Below are experts of layer 2 (counted from 0) of a mixture-of-experts language model. Rows are named router (the router's row for the expert), down (a neuron's output weights, with its number) and show model dimensions 0-191. Each number is 200 + 40 x the weight over its row's rms, rounded and kept within 0 to 999.
Before each expert's rows: "comes before" lists some tokens at least twice as common just after its tokens as in all text. This comes from a sample of Wikipedia text that the model never trained on. Tokens count by the router's weight.

# expert 12
comes before: "==", "-", " The", "The", "===", "In"
router,159,212,157,216,118,224,202,197,235,148,156,162,129,144,195,147,210,172,235,224,174,144,157,236,232,277,162,197,174,208,197,189,222,247,120,205,164,153,178,216,193,207,188,261,170,211,207,208,244,230,188,184,229,229,229,280,174,242,194,221,211,219,158,218,229,216,162,232,215,175,173,235,133,195,203,131,209,231,316,156,201,214,248,153,140,128,178,160,157,216,125,144,153,184,224,233,193,134,198,173,241,252,220,282,253,206,145,155,224,199,199,184,183,208,177,177,156,230,237,270,113,117,279,214,262,196,177,226,220,251,246,289,213,190,243,231,201,228,131,183,214,229,231,182,161,171,216,219,248,258,245,195,128,169,196,180,154,133,229,182,262,224,233,245,192,219,245,229,138,226,255,273,256,167,186,146,195,161,148,215,228,176,177,197,159,197,167,197,251,217,194,276
down0,236,224,291,207,170,180,138,186,158,244,165,187,269,240,219,270,196,169,210,195,235,265,216,244,213,207,182,192,238,93,146,207,193,162,252,179,203,217,128,184,187,156,206,148,162,181,173,171,161,186,157,103,176,181,174,235,157,299,134,201,194,183,149,171,180,174,217,157,127,210,230,226,215,149,220,181,173,250,168,184,164,107,212,253,158,203,289,192,188,258,181,164,185,213,206,215,215,206,241,196,280,197,242,219,122,272,228,201,181,227,277,166,213,186,262,156,155,214,219,215,182,160,227,246,182,188,211,224,152,152,171,193,284,177,236,227,218,156,177,251,265,123,223,261,242,147,269,163,168,153,232,203,213,226,238,206,199,233,208,213,216,240,198,148,217,217,216,184,229,127,260,169,211,224,272,147,176,85,231,238,196,228,244,195,233,170,172,203,188,233,242,180
down1,212,228,213,248,201,163,240,257,158,137,219,156,191,77,228,132,171,228,289,165,202,227,148,247,163,196,263,170,202,235,196,148,121,162,168,172,180,215,213,200,239,124,202,214,240,195,274,251,172,191,221,210,172,202,188,152,191,163,255,163,213,152,202,106,182,235,209,253,264,215,158,188,282,205,169,195,271,201,191,198,154,187,158,167,212,160,170,234,192,201,109,254,164,171,189,241,191,179,178,252,187,279,232,148,239,169,244,191,199,155,214,231,219,213,275,231,159,281,191,267,222,232,200,146,234,170,219,195,193,192,199,128,266,238,216,153,233,192,193,262,215,263,157,242,172,206,133,301,212,248,218,191,94,190,215,212,226,193,177,178,192,230,140,178,164,190,206,215,101,160,235,214,228,171,194,261,258,231,202,210,216,210,206,128,192,210,187,154,217,227,224,179
down2,144,189,186,209,213,166,214,157,201,227,229,252,211,142,239,215,225,234,138,188,157,305,205,218,162,134,180,247,193,184,150,269,244,180,196,185,192,201,222,76,258,201,196,151,203,166,185,234,251,199,143,209,229,200,142,230,223,128,207,192,172,142,182,144,218,176,306,156,194,278,201,173,184,221,149,239,268,196,255,264,223,171,190,165,186,214,159,201,191,190,172,221,205,155,201,266,149,198,232,187,246,172,238,111,207,201,173,232,152,274,190,152,255,189,211,265,237,197,173,196,106,244,160,228,188,232,205,198,290,210,271,216,161,255,191,250,186,176,163,207,213,181,152,182,288,201,218,197,187,218,178,156,103,216,228,209,279,202,198,172,184,244,264,283,192,235,181,247,178,220,159,257,193,137,190,197,188,193,219,144,203,250,238,221,141,123,179,179,189,213,211,153
down3,170,195,201,217,195,200,173,259,218,183,268,126,154,194,180,235,193,171,194,213,168,183,212,228,180,190,146,200,199,213,162,286,229,171,189,286,183,220,171,258,204,157,248,238,248,205,176,242,194,246,214,259,267,177,158,245,222,187,271,246,260,225,241,185,231,218,222,245,192,237,171,199,208,195,167,236,207,136,213,166,168,268,232,169,181,210,182,254,199,132,172,201,239,205,198,165,147,136,215,227,237,182,210,214,137,161,176,273,179,201,195,189,255,145,143,173,175,272,205,190,160,228,229,151,142,159,205,234,225,168,191,211,156,267,149,123,253,160,171,153,185,167,126,316,179,262,228,238,235,173,173,261,209,184,223,199,174,90,164,233,130,203,237,154,130,276,207,212,201,108,193,222,255,152,169,165,221,283,132,184,225,182,213,178,188,200,141,200,171,207,265,259
down4,259,188,190,150,211,126,126,184,242,127,192,198,196,182,199,213,157,281,227,266,188,252,157,202,239,215,232,173,139,190,156,127,154,188,94,156,232,201,252,143,220,230,239,140,215,156,243,252,169,182,175,240,244,214,186,140,232,108,176,220,239,205,182,223,238,168,192,237,198,201,152,230,279,194,225,163,248,195,226,240,165,199,208,191,104,178,175,204,245,213,254,160,177,248,203,193,165,136,210,209,180,231,190,218,165,215,227,213,175,158,177,227,224,239,187,162,219,233,191,202,254,251,184,174,188,188,187,183,199,168,270,171,193,237,261,235,226,246,261,221,235,247,247,145,190,179,138,191,214,248,261,273,202,150,209,260,100,179,168,182,201,237,139,267,230,243,289,230,189,265,139,229,174,226,140,179,122,234,204,203,208,276,186,160,211,215,172,169,203,150,119,192
down5,230,186,198,192,274,193,170,147,170,231,218,251,148,135,238,251,174,147,190,211,248,149,179,180,223,254,184,204,188,158,209,219,211,306,163,158,174,208,214,206,158,148,249,219,170,258,277,299,121,201,187,211,230,183,231,71,166,165,166,218,253,178,253,218,204,188,236,295,224,178,212,161,210,263,209,196,184,173,210,187,162,213,161,215,203,201,200,221,177,198,212,194,223,180,138,228,175,258,158,273,234,189,186,219,198,215,146,179,195,45,273,177,282,226,183,223,221,199,204,221,255,176,155,164,198,240,184,181,187,305,152,220,251,182,258,118,184,237,141,135,166,219,214,183,223,242,112,154,202,177,209,271,202,201,219,211,183,171,223,275,165,144,232,192,242,202,171,205,236,198,191,164,244,167,159,228,166,168,259,216,203,181,161,194,206,252,209,189,162,172,175,212
down6,189,206,201,208,185,114,202,151,209,226,146,138,252,248,279,251,235,178,213,203,207,226,216,234,194,191,175,210,119,227,215,272,227,194,202,224,155,265,177,200,201,253,156,218,181,145,257,233,242,271,245,207,151,217,226,120,103,250,167,170,215,225,220,159,238,163,162,199,217,199,254,228,131,210,232,98,157,209,176,220,146,265,212,251,249,237,227,113,191,194,111,210,244,232,230,181,251,158,223,204,237,211,186,222,194,155,246,245,174,181,182,130,228,166,222,199,243,176,214,187,288,210,220,239,241,172,156,228,267,239,200,213,202,206,145,279,235,183,192,263,184,175,154,167,207,216,231,154,184,216,147,219,194,178,184,161,176,173,197,166,152,220,234,218,224,227,150,208,204,208,207,227,207,152,235,275,148,174,234,150,226,182,176,209,189,251,159,146,54,226,131,152
down7,175,170,155,219,207,198,171,167,146,227,115,190,195,168,212,309,205,242,202,223,220,223,155,180,159,235,186,251,165,295,191,225,277,224,242,119,216,213,160,198,159,174,199,283,228,204,165,222,173,266,63,186,156,170,135,160,211,235,183,159,188,187,171,221,120,222,227,167,170,165,217,190,237,168,212,178,198,227,203,195,198,214,191,202,155,224,195,252,246,162,193,211,215,205,178,97,172,160,197,227,124,292,192,227,213,214,177,185,159,206,244,203,208,171,201,233,107,205,284,230,207,179,207,220,194,211,224,141,288,212,244,138,224,222,166,227,203,192,222,208,254,194,165,180,158,229,231,195,227,178,250,242,187,203,242,199,162,245,272,153,172,211,205,216,221,224,244,177,266,190,208,173,244,140,146,238,160,209,222,199,207,238,145,205,140,273,169,109,176,190,309,269
down8,214,226,245,187,193,163,188,251,235,229,132,186,182,231,166,241,155,200,186,113,165,278,176,171,220,162,173,201,262,205,173,222,157,280,166,209,234,243,170,184,221,254,197,208,267,231,249,261,250,183,294,214,221,252,216,230,130,186,205,133,278,98,172,182,218,190,187,133,178,245,209,128,172,130,181,151,199,246,180,230,172,187,220,129,236,271,193,201,194,164,250,203,220,191,123,219,193,158,196,182,232,193,211,146,266,187,169,221,139,184,203,144,265,180,205,195,181,163,241,232,233,192,227,101,175,198,176,235,188,248,240,223,178,216,187,245,178,162,185,233,210,209,216,226,180,197,161,97,274,212,179,173,183,194,261,198,219,100,208,158,224,216,172,229,186,184,239,181,270,239,109,257,208,277,211,261,197,201,201,142,208,188,177,209,228,223,195,152,280,249,158,158
down9,201,164,159,226,220,250,219,214,156,196,222,249,209,268,270,180,191,268,237,216,256,170,193,119,220,191,201,175,114,156,152,218,161,243,158,199,108,291,190,219,154,129,186,199,244,260,195,222,168,129,204,206,186,161,202,212,232,102,125,177,188,198,172,125,215,214,177,188,184,198,230,237,215,163,202,178,181,152,145,287,174,199,260,172,258,142,234,250,156,260,215,236,181,216,247,190,115,203,194,144,225,197,193,169,198,207,181,193,213,189,199,210,220,255,235,242,223,203,218,220,151,242,146,225,158,146,212,216,195,159,210,211,172,181,179,168,169,250,181,209,207,259,211,204,241,217,246,277,155,227,153,202,236,209,148,195,198,183,254,198,116,131,134,230,174,187,203,202,189,257,206,271,272,195,211,211,241,176,227,136,217,144,298,302,169,138,195,207,241,159,263,240
down10,271,218,212,210,202,150,168,216,159,151,194,150,231,204,153,241,226,191,211,206,203,282,201,149,204,197,215,161,117,243,226,195,242,193,237,157,188,228,203,212,192,112,295,245,195,140,214,234,176,196,150,206,289,244,191,171,158,210,213,197,228,157,206,284,168,221,196,197,171,183,277,139,150,253,120,263,122,185,212,207,159,199,199,173,221,240,206,162,122,199,146,198,189,215,245,263,192,266,200,250,201,217,178,184,237,201,220,180,123,228,205,173,166,132,200,207,187,200,211,189,176,197,174,141,212,90,204,248,132,164,192,260,241,212,198,208,220,189,295,248,218,224,164,246,185,185,127,223,237,191,141,214,235,138,249,229,231,193,245,233,141,255,213,232,197,230,194,143,130,190,267,192,229,145,152,161,176,184,259,236,269,238,170,170,241,217,289,167,133,171,205,198
down11,206,167,165,147,179,256,225,171,288,269,169,227,173,249,238,193,228,200,191,230,178,144,209,113,155,232,211,230,171,207,206,233,240,207,261,253,256,236,221,232,147,199,241,181,131,141,205,194,245,152,170,217,169,203,240,224,141,239,181,127,167,165,249,138,196,174,215,189,177,194,209,264,162,265,158,191,146,188,214,233,228,183,315,181,184,147,176,217,169,235,192,215,183,205,158,246,221,136,207,216,252,148,230,213,283,176,210,194,186,187,215,170,191,182,224,166,191,188,201,134,156,184,216,175,168,208,142,185,201,162,183,238,205,222,179,274,191,271,257,212,141,190,171,228,200,219,193,256,261,234,229,229,135,149,231,183,183,303,210,210,259,237,192,182,196,216,182,198,178,106,180,180,71,289,235,202,189,235,199,237,168,305,173,193,241,200,208,202,130,189,113,153
down12,229,236,189,175,102,201,238,176,156,290,196,172,199,184,168,261,151,190,247,219,162,142,232,188,212,206,239,154,190,177,203,199,183,166,201,179,258,230,232,179,169,195,215,185,215,190,169,166,157,181,137,201,226,251,255,244,148,228,220,186,180,249,250,145,136,197,168,251,145,197,156,239,245,199,231,141,262,217,240,301,159,224,157,155,236,214,151,155,199,216,235,264,192,149,164,191,168,140,114,279,203,198,255,241,180,235,282,205,188,160,179,205,226,168,220,247,185,187,168,146,176,177,203,258,170,241,167,226,148,269,183,208,165,196,275,147,247,195,184,204,161,190,247,216,257,247,193,191,228,216,177,257,254,164,155,117,248,208,197,202,189,147,147,198,210,214,169,191,176,219,233,193,133,132,204,218,208,195,238,227,181,204,324,137,258,181,174,311,260,149,204,200
down13,131,243,256,216,138,204,261,195,193,263,222,194,180,200,169,268,177,194,189,242,265,162,235,221,254,211,251,126,188,215,214,225,207,212,215,210,210,241,202,126,172,232,187,224,157,227,179,155,189,148,131,167,197,144,277,242,205,163,141,233,244,107,164,302,199,237,240,128,200,142,198,190,196,185,217,238,187,154,188,215,159,282,225,218,155,251,171,199,232,179,233,220,238,235,169,176,220,171,176,227,221,134,200,160,212,228,167,174,251,240,190,228,191,183,179,142,197,172,201,130,242,213,240,323,241,198,198,176,220,181,179,171,194,198,233,169,192,172,186,190,187,192,223,67,199,177,232,220,164,189,267,188,194,191,195,217,285,255,190,205,180,192,312,193,244,208,177,225,140,121,170,115,203,201,222,212,201,177,216,219,253,218,253,163,137,274,120,130,217,186,209,181
down14,241,244,244,217,230,206,194,179,169,235,219,167,242,233,141,134,179,136,175,141,210,162,225,164,216,184,275,168,189,115,219,214,270,219,120,281,211,181,167,255,206,200,217,205,224,185,172,199,170,263,159,178,226,166,229,245,161,254,178,209,213,211,244,198,190,182,288,186,168,202,220,223,183,217,292,223,175,139,167,183,149,176,256,212,146,157,196,178,235,161,197,210,114,192,160,234,141,201,198,174,252,224,171,183,151,169,188,220,193,282,133,195,228,196,267,196,206,320,145,205,193,225,198,269,204,206,235,115,190,113,149,196,227,111,176,140,212,239,193,258,182,253,259,267,183,198,196,218,209,230,185,211,154,142,173,229,156,238,264,138,191,146,234,219,195,252,257,223,258,163,190,218,245,176,236,120,253,237,162,141,194,202,245,219,203,237,160,149,193,219,178,199
down15,205,264,211,251,191,131,210,267,150,198,111,186,234,206,146,254,212,234,230,186,261,214,210,198,189,194,118,250,302,184,160,148,150,120,228,196,138,211,199,195,164,200,202,220,210,190,167,143,145,186,213,167,211,194,146,123,125,175,263,190,194,177,248,246,189,164,155,223,253,216,250,140,255,171,208,256,182,201,233,225,186,226,188,200,235,217,232,149,185,166,222,160,225,199,165,185,212,227,247,191,127,197,248,178,187,117,255,179,235,173,229,224,183,114,188,211,182,170,265,212,199,178,200,283,96,198,214,155,183,210,187,177,186,210,235,194,299,189,198,239,223,177,179,207,258,117,225,236,154,225,200,202,220,151,200,101,271,219,205,281,175,205,153,218,223,246,197,171,178,165,247,220,242,184,192,256,223,219,259,135,235,219,139,196,239,255,210,223,231,265,155,151
down16,206,219,336,159,165,179,206,238,220,210,272,183,218,234,198,175,146,164,200,170,184,211,306,113,190,185,189,225,140,280,189,205,156,235,247,255,142,138,233,196,213,166,231,232,184,192,149,187,166,158,216,137,222,198,167,162,204,221,210,219,186,208,207,235,205,143,248,212,109,202,143,188,241,245,132,232,147,155,187,289,204,181,197,234,218,180,242,223,163,190,183,238,195,160,246,149,239,237,266,251,133,167,176,214,112,277,217,131,196,184,217,122,208,227,211,119,220,245,217,250,165,247,210,216,233,234,148,234,187,211,207,226,223,215,188,237,154,219,259,185,279,241,211,237,232,151,243,205,168,231,183,179,152,166,150,106,168,218,201,243,223,186,189,221,235,212,233,196,234,156,143,171,130,205,153,182,206,241,236,218,169,182,282,181,221,210,139,201,202,128,242,216
down17,202,174,256,264,301,195,234,210,138,130,227,175,139,154,195,173,190,198,305,151,123,217,139,144,241,237,198,282,218,239,178,164,185,246,237,194,168,184,188,209,252,260,223,134,120,206,205,221,167,218,208,231,241,189,292,151,228,204,258,142,200,181,189,186,128,140,267,235,183,163,117,209,209,229,154,186,281,222,177,129,243,143,168,190,187,106,230,228,200,265,197,215,215,171,212,197,205,173,207,172,190,181,177,205,238,242,205,192,221,172,219,198,197,195,241,230,153,193,185,163,241,218,255,218,124,115,160,223,218,158,188,153,255,249,226,222,185,219,182,228,240,235,157,197,255,125,142,183,256,228,199,225,196,181,249,180,263,210,127,200,271,163,124,225,197,163,262,199,204,236,227,228,213,137,178,216,204,195,224,177,225,178,198,233,252,214,123,201,183,172,222,239
down18,258,171,170,211,148,212,128,200,197,213,202,234,123,240,196,200,160,206,204,230,256,263,250,204,184,126,143,212,224,226,211,230,247,178,178,244,207,259,161,228,200,280,191,227,210,238,151,261,195,205,191,214,282,218,146,159,185,146,171,236,157,182,162,209,237,199,217,215,188,233,181,137,204,264,135,191,126,215,252,227,234,229,291,232,151,256,208,226,166,230,189,172,239,185,208,168,154,209,178,232,159,201,241,233,218,236,200,168,173,148,140,218,200,209,187,206,217,262,171,138,197,247,162,264,177,184,164,267,240,280,197,130,222,200,205,212,176,147,211,168,227,175,213,187,210,180,158,195,103,148,151,215,140,146,196,190,199,207,147,269,304,155,232,201,289,216,198,165,174,217,284,168,161,223,209,198,172,231,155,149,288,206,142,244,155,202,105,139,229,163,207,249
down19,242,196,212,163,235,215,183,155,174,294,201,163,213,246,141,218,252,215,212,167,210,179,207,236,178,212,160,107,244,169,271,164,238,171,193,265,193,188,154,248,265,215,148,215,225,256,215,256,276,193,226,249,169,183,302,123,157,209,181,230,173,140,273,203,222,174,240,193,242,230,171,158,260,154,195,228,160,215,227,213,196,188,213,155,221,234,195,216,125,154,180,158,155,264,220,195,165,162,306,199,252,213,90,184,220,186,215,190,224,241,219,236,229,184,249,283,186,175,208,184,210,110,206,127,165,188,169,84,222,252,238,167,136,260,281,189,153,237,170,157,156,133,152,164,247,191,165,188,173,228,178,214,167,206,222,229,118,235,184,240,240,194,210,143,184,210,192,204,236,205,142,231,197,245,164,172,220,216,173,215,193,201,232,192,220,131,225,225,207,187,201,188
down20,175,188,175,308,180,226,238,267,128,240,139,226,208,226,212,243,226,180,202,161,198,275,155,178,214,201,193,163,287,206,157,133,208,167,189,197,145,217,142,190,197,186,251,274,160,229,221,175,298,167,260,242,238,242,265,185,153,219,128,253,173,203,189,220,172,241,193,164,132,149,176,222,226,225,201,160,176,219,203,204,239,161,130,250,209,205,217,184,206,146,227,168,137,200,232,196,217,185,159,159,225,211,234,214,201,230,216,143,163,153,200,231,173,185,246,177,204,185,115,159,236,181,241,160,228,171,149,277,134,146,142,235,141,145,264,215,228,232,273,227,213,181,187,143,174,216,194,259,225,296,228,172,198,186,243,159,184,213,196,135,187,294,241,236,206,155,176,272,181,151,210,144,263,188,180,188,152,213,185,181,316,238,175,190,183,216,246,208,203,194,171,177
down21,204,256,292,272,171,229,194,198,171,155,204,229,177,170,222,175,201,179,221,262,168,264,233,179,214,218,149,191,202,188,105,240,168,271,187,198,253,230,137,205,219,151,170,181,180,168,218,150,159,194,194,202,198,146,278,281,210,234,216,273,183,226,234,126,128,215,140,196,185,167,244,206,221,174,190,168,213,199,285,181,194,289,217,194,133,265,257,184,220,224,222,187,231,216,284,232,171,208,231,137,168,199,234,168,181,216,192,119,191,125,249,223,169,243,124,200,162,250,221,166,226,241,173,228,159,227,225,232,148,207,194,167,212,218,142,196,214,234,213,126,236,192,205,225,293,178,310,232,176,219,232,180,156,226,258,208,163,207,221,194,220,192,142,194,204,240,148,128,220,190,220,239,204,144,209,196,207,98,173,235,182,171,159,234,125,159,137,169,211,146,200,255
down22,239,185,226,171,235,155,178,116,165,176,274,143,166,152,158,170,264,227,164,194,132,302,192,101,206,179,228,196,228,226,208,204,124,148,166,257,179,133,157,158,186,242,213,182,221,143,217,215,241,202,197,250,227,276,241,228,133,237,239,237,256,90,243,178,110,275,203,262,245,156,224,223,199,275,245,174,189,204,202,180,119,125,120,216,141,226,234,290,197,199,220,173,197,200,127,248,176,274,205,227,178,192,228,274,231,232,236,180,197,204,203,247,246,156,205,187,218,183,201,214,169,184,125,242,196,192,218,204,170,211,236,206,235,162,195,178,178,248,237,211,210,145,216,162,212,168,148,208,222,211,225,171,215,161,229,235,239,190,150,248,202,277,179,244,189,163,216,163,175,248,194,228,212,138,191,149,255,199,177,239,250,161,221,226,192,228,179,172,156,186,169,226
down23,206,223,217,195,163,158,177,249,220,166,174,228,278,199,237,213,158,231,145,222,273,153,185,251,172,148,257,211,112,163,139,265,169,209,187,214,213,134,204,228,157,138,187,262,188,257,175,206,180,99,204,204,155,242,205,196,206,212,137,205,214,180,130,199,147,182,215,161,148,202,169,155,217,234,138,252,162,203,129,259,214,165,237,271,139,201,246,203,208,209,217,157,256,212,173,178,259,186,170,294,169,204,183,187,206,156,234,171,128,224,143,134,241,239,225,241,217,219,162,247,193,231,229,223,255,223,209,253,226,155,188,201,281,256,232,171,262,222,172,171,243,243,193,274,201,177,201,176,253,156,193,214,198,247,191,229,214,179,127,212,204,231,245,206,188,171,177,85,258,194,184,198,227,234,139,262,145,143,194,248,236,133,232,192,268,246,188,166,236,208,159,153
down24,239,203,217,181,209,194,279,151,185,128,209,191,153,162,202,198,192,309,222,249,118,218,172,269,158,240,265,249,166,146,174,150,217,278,229,208,203,244,205,139,174,186,224,200,129,264,172,239,266,207,212,208,176,238,164,260,208,184,178,204,186,191,267,214,225,198,194,225,210,185,230,165,206,200,227,264,114,200,213,166,243,147,223,221,213,205,148,70,157,216,174,172,152,185,194,158,172,254,193,252,217,183,204,224,187,192,249,186,160,169,111,263,221,241,224,247,173,164,182,154,219,224,126,233,201,232,248,157,268,187,261,190,194,202,200,203,144,174,188,198,182,224,173,181,125,178,207,278,171,188,193,213,255,145,234,106,272,251,208,225,202,215,313,233,212,184,175,216,150,173,242,173,197,223,127,187,200,208,247,132,268,169,186,201,197,177,216,191,145,153,256,198
down25,183,165,150,194,213,234,154,271,196,224,172,185,173,173,222,219,134,193,177,169,231,204,231,140,188,173,194,184,229,200,206,219,227,189,263,224,173,167,168,145,228,187,188,169,165,168,185,255,203,159,208,192,149,199,183,261,175,192,259,216,188,187,167,102,275,231,271,272,227,242,193,214,129,196,277,182,211,194,203,224,173,215,150,276,184,108,261,246,198,180,176,208,192,290,220,260,250,207,272,235,180,191,126,192,208,164,147,246,197,237,175,182,222,217,243,196,239,234,158,191,170,248,176,147,166,247,197,155,291,188,100,217,159,242,204,271,215,235,174,212,213,179,143,198,181,253,199,270,172,128,217,182,199,151,238,216,191,206,187,225,241,274,101,237,161,263,149,243,188,227,156,217,155,278,182,212,216,87,215,193,147,213,180,144,195,241,221,167,154,188,273,200
down26,137,183,175,242,189,229,173,190,195,189,148,243,182,240,179,212,172,215,192,183,223,272,271,212,225,215,181,236,204,235,184,212,180,259,294,233,190,193,255,271,203,170,188,175,226,188,198,187,184,165,202,246,236,209,133,246,220,211,107,198,209,182,162,185,212,178,283,173,175,203,290,233,173,177,207,199,149,148,215,201,222,215,250,237,174,232,209,242,174,260,192,180,112,168,224,278,234,133,202,151,190,139,229,247,214,167,202,206,183,228,176,213,185,137,223,138,169,215,163,226,212,239,225,236,87,205,196,232,159,254,198,193,167,257,221,192,255,166,191,206,191,217,184,194,279,151,204,169,190,213,259,184,71,278,78,242,180,187,219,124,175,183,292,224,154,178,218,167,199,136,168,142,216,182,174,141,154,246,216,182,206,237,289,247,235,172,231,189,227,179,221,129
down27,219,209,248,138,243,156,176,234,219,261,197,115,141,230,230,205,158,207,112,156,225,200,231,221,276,175,237,215,153,210,187,175,190,178,209,213,223,154,205,244,220,217,251,165,181,263,212,202,236,245,240,171,230,245,176,248,116,234,177,219,266,187,201,215,261,177,231,192,119,255,185,186,135,208,228,204,190,120,272,234,179,186,182,215,211,122,204,142,138,269,234,89,214,161,194,165,213,183,243,199,201,225,168,162,163,186,239,145,230,212,203,257,273,223,196,212,187,245,151,198,176,191,173,222,234,228,149,268,220,213,197,261,133,202,239,179,216,260,166,214,175,220,193,231,145,140,170,235,149,234,118,176,188,182,143,187,224,147,158,100,229,288,177,216,179,182,229,233,184,113,280,250,213,248,205,139,204,211,154,174,196,215,146,263,232,251,178,212,188,213,231,205
down28,244,155,266,192,253,278,132,205,133,196,160,250,247,196,187,144,194,168,237,216,176,192,235,245,218,302,170,200,169,123,203,150,210,116,195,204,203,257,179,203,224,141,203,243,240,171,136,280,207,198,237,189,153,221,158,214,248,210,196,213,241,178,145,220,139,190,128,197,207,226,215,158,202,198,222,297,225,136,198,270,190,161,115,239,243,220,206,186,166,148,198,137,212,212,243,288,203,254,181,245,225,173,191,233,172,225,189,279,158,150,138,120,198,238,169,144,156,217,212,115,243,197,145,196,179,197,224,193,208,240,179,202,191,191,177,180,135,147,235,182,181,223,218,195,189,167,254,158,204,157,252,285,229,254,170,182,273,234,220,217,174,175,171,180,239,226,194,142,216,197,192,184,188,166,187,256,296,206,211,242,279,242,176,158,175,241,173,175,150,231,233,216
down29,218,174,180,267,173,199,219,208,190,222,163,264,197,177,226,202,241,190,131,203,193,186,179,201,212,179,250,171,181,196,179,187,207,200,150,208,227,295,190,217,234,172,217,111,110,168,218,192,158,140,114,194,252,203,226,225,188,180,257,208,145,138,187,114,188,146,249,247,205,240,189,168,152,168,196,196,143,228,110,163,137,181,241,214,185,257,233,179,228,191,214,192,307,206,115,199,265,211,219,119,235,239,216,212,212,240,140,229,233,134,149,215,278,147,183,219,262,159,189,222,229,197,157,278,272,166,216,228,172,254,200,188,188,231,202,229,152,201,219,192,232,214,156,270,159,180,215,186,236,152,233,239,223,216,237,187,156,153,157,218,253,307,203,220,147,164,221,208,250,232,153,243,156,276,224,245,248,184,217,235,139,206,138,192,202,195,138,242,232,181,234,142
down30,183,269,154,173,207,162,185,230,272,197,187,235,265,264,199,242,249,165,157,153,167,182,178,195,186,150,185,212,196,183,171,237,218,211,234,144,315,145,216,185,232,200,222,215,115,198,183,259,111,194,174,234,118,171,196,227,239,257,129,145,254,163,239,249,225,143,206,119,209,163,165,254,229,203,176,197,208,229,248,233,292,242,237,194,148,230,203,268,167,176,185,205,123,180,235,191,189,180,209,182,162,243,213,239,211,204,198,156,270,202,239,181,153,142,281,174,221,171,216,271,180,221,214,188,231,214,139,146,199,221,237,258,200,234,212,108,240,194,191,292,236,176,171,176,207,223,161,124,201,150,167,216,144,196,194,167,167,261,191,182,142,238,218,140,107,210,223,253,208,155,205,203,166,262,181,261,173,204,141,212,200,210,273,193,201,194,181,233,184,169,260,193
down31,220,155,245,235,218,252,209,158,289,145,152,169,209,195,200,184,223,253,164,213,208,190,245,138,190,220,205,135,192,157,213,197,200,224,185,230,205,176,209,233,182,138,194,133,155,262,201,166,195,138,164,301,229,243,191,277,287,191,186,215,211,171,196,185,181,185,165,179,219,161,212,252,161,240,238,208,280,150,138,160,185,177,233,113,270,189,219,169,215,191,245,173,135,187,223,167,253,215,164,164,229,187,244,142,231,135,241,182,245,224,153,149,297,149,219,110,185,185,253,235,208,153,245,175,152,209,216,239,153,192,149,173,217,248,221,162,178,239,180,162,204,186,200,242,243,214,242,165,139,240,235,228,211,269,200,209,187,181,174,177,241,170,137,248,269,245,217,308,196,111,167,198,252,182,191,158,226,233,175,196,215,242,222,235,267,139,231,218,136,137,191,183
down32,228,251,157,163,229,107,200,181,144,243,210,184,189,132,143,198,210,184,189,185,206,202,183,226,282,238,179,299,210,188,175,184,267,207,209,149,192,152,246,155,180,179,198,213,164,129,219,210,86,233,224,263,233,232,218,206,217,282,242,180,201,162,145,185,178,268,190,209,193,240,261,237,158,158,177,260,210,173,180,213,85,233,175,190,186,166,207,246,156,244,164,216,173,227,216,235,133,199,180,195,203,165,107,199,174,209,162,155,244,133,118,200,183,169,159,248,224,241,181,275,230,228,231,223,203,272,253,195,206,208,196,183,232,192,190,233,210,279,244,177,239,217,198,204,169,167,90,240,166,274,252,119,159,164,202,165,227,165,241,243,139,180,194,218,230,150,213,209,199,203,179,246,164,225,220,136,205,163,277,265,197,247,168,236,192,188,230,195,205,228,260,168
down33,141,208,213,248,219,158,207,210,190,180,158,172,205,189,204,190,189,151,209,193,210,214,183,197,215,180,149,194,201,146,174,217,152,215,276,190,287,164,124,231,139,207,243,201,240,163,206,278,267,203,191,231,177,189,79,193,272,201,290,200,191,186,225,225,191,188,154,256,267,135,208,237,170,152,204,225,142,191,250,203,220,181,163,273,178,163,183,264,219,189,216,202,219,213,128,322,184,204,206,217,163,169,148,177,237,219,210,234,239,163,245,231,188,213,104,196,182,141,177,170,205,176,200,202,155,261,237,138,176,220,275,147,182,158,240,289,189,200,169,214,240,203,263,267,187,183,250,181,238,223,210,247,204,122,142,158,229,210,215,196,182,156,220,211,311,210,217,118,200,214,222,172,70,212,194,174,160,238,160,244,203,219,198,201,201,206,195,211,202,164,277,173
down34,241,243,191,160,223,297,255,173,187,181,164,178,288,232,181,220,142,225,226,215,207,224,157,218,219,96,183,232,212,237,159,202,232,161,170,204,150,231,122,169,181,266,212,145,228,88,252,199,184,170,241,172,117,183,176,185,189,180,238,293,218,132,165,254,258,176,163,197,193,194,179,204,221,155,296,188,225,228,279,182,197,180,192,141,252,275,245,216,151,222,221,167,199,218,136,179,189,249,202,237,175,264,190,245,245,144,168,237,110,248,201,182,199,152,192,176,188,255,197,225,224,161,206,225,160,186,192,184,177,232,232,138,203,173,218,211,196,237,138,217,207,187,219,155,182,190,190,181,200,211,168,150,171,269,203,183,196,280,174,295,161,148,206,165,156,230,187,200,114,177,201,225,197,214,219,252,193,290,212,142,211,178,138,199,234,192,205,267,210,152,271,243
down35,165,193,158,200,189,252,184,135,217,124,258,145,183,224,219,221,220,223,176,245,138,214,154,218,178,175,242,218,293,188,203,202,194,189,263,208,273,243,165,252,187,178,246,124,148,237,170,228,144,170,169,182,180,233,273,117,189,201,140,155,249,157,209,191,195,219,179,248,221,222,160,164,163,208,275,165,174,174,222,177,240,256,209,224,194,176,230,206,190,247,208,233,240,206,195,221,140,196,250,170,210,175,147,243,242,181,204,177,260,158,226,141,154,230,211,181,241,258,225,267,160,195,183,207,133,178,215,116,136,141,234,189,163,213,251,199,155,217,241,266,187,208,201,240,166,144,203,268,214,138,147,185,156,241,126,152,120,207,213,143,173,281,174,241,215,299,178,250,269,268,229,199,229,182,193,214,143,182,246,183,172,246,202,253,174,241,191,172,134,235,266,217
down36,148,190,211,128,195,248,135,204,278,232,158,179,172,232,197,182,193,192,190,123,168,189,189,214,243,197,167,139,107,187,249,115,239,206,172,286,151,197,219,166,178,155,205,212,227,179,243,226,148,244,226,225,186,203,188,242,157,214,164,243,269,171,210,182,173,171,200,252,138,232,209,168,239,219,162,166,214,135,232,203,202,189,194,205,216,217,214,166,260,291,190,195,184,173,112,180,250,240,195,183,237,288,149,151,150,174,262,230,156,230,193,231,109,201,161,182,176,237,197,232,218,177,217,219,241,186,149,148,176,269,219,170,218,183,211,171,206,229,233,225,113,143,204,234,204,249,194,217,168,262,156,225,142,200,214,268,228,97,301,227,224,80,256,248,208,197,236,229,173,245,215,215,238,175,227,181,209,188,238,163,228,251,172,196,183,274,235,194,210,170,188,276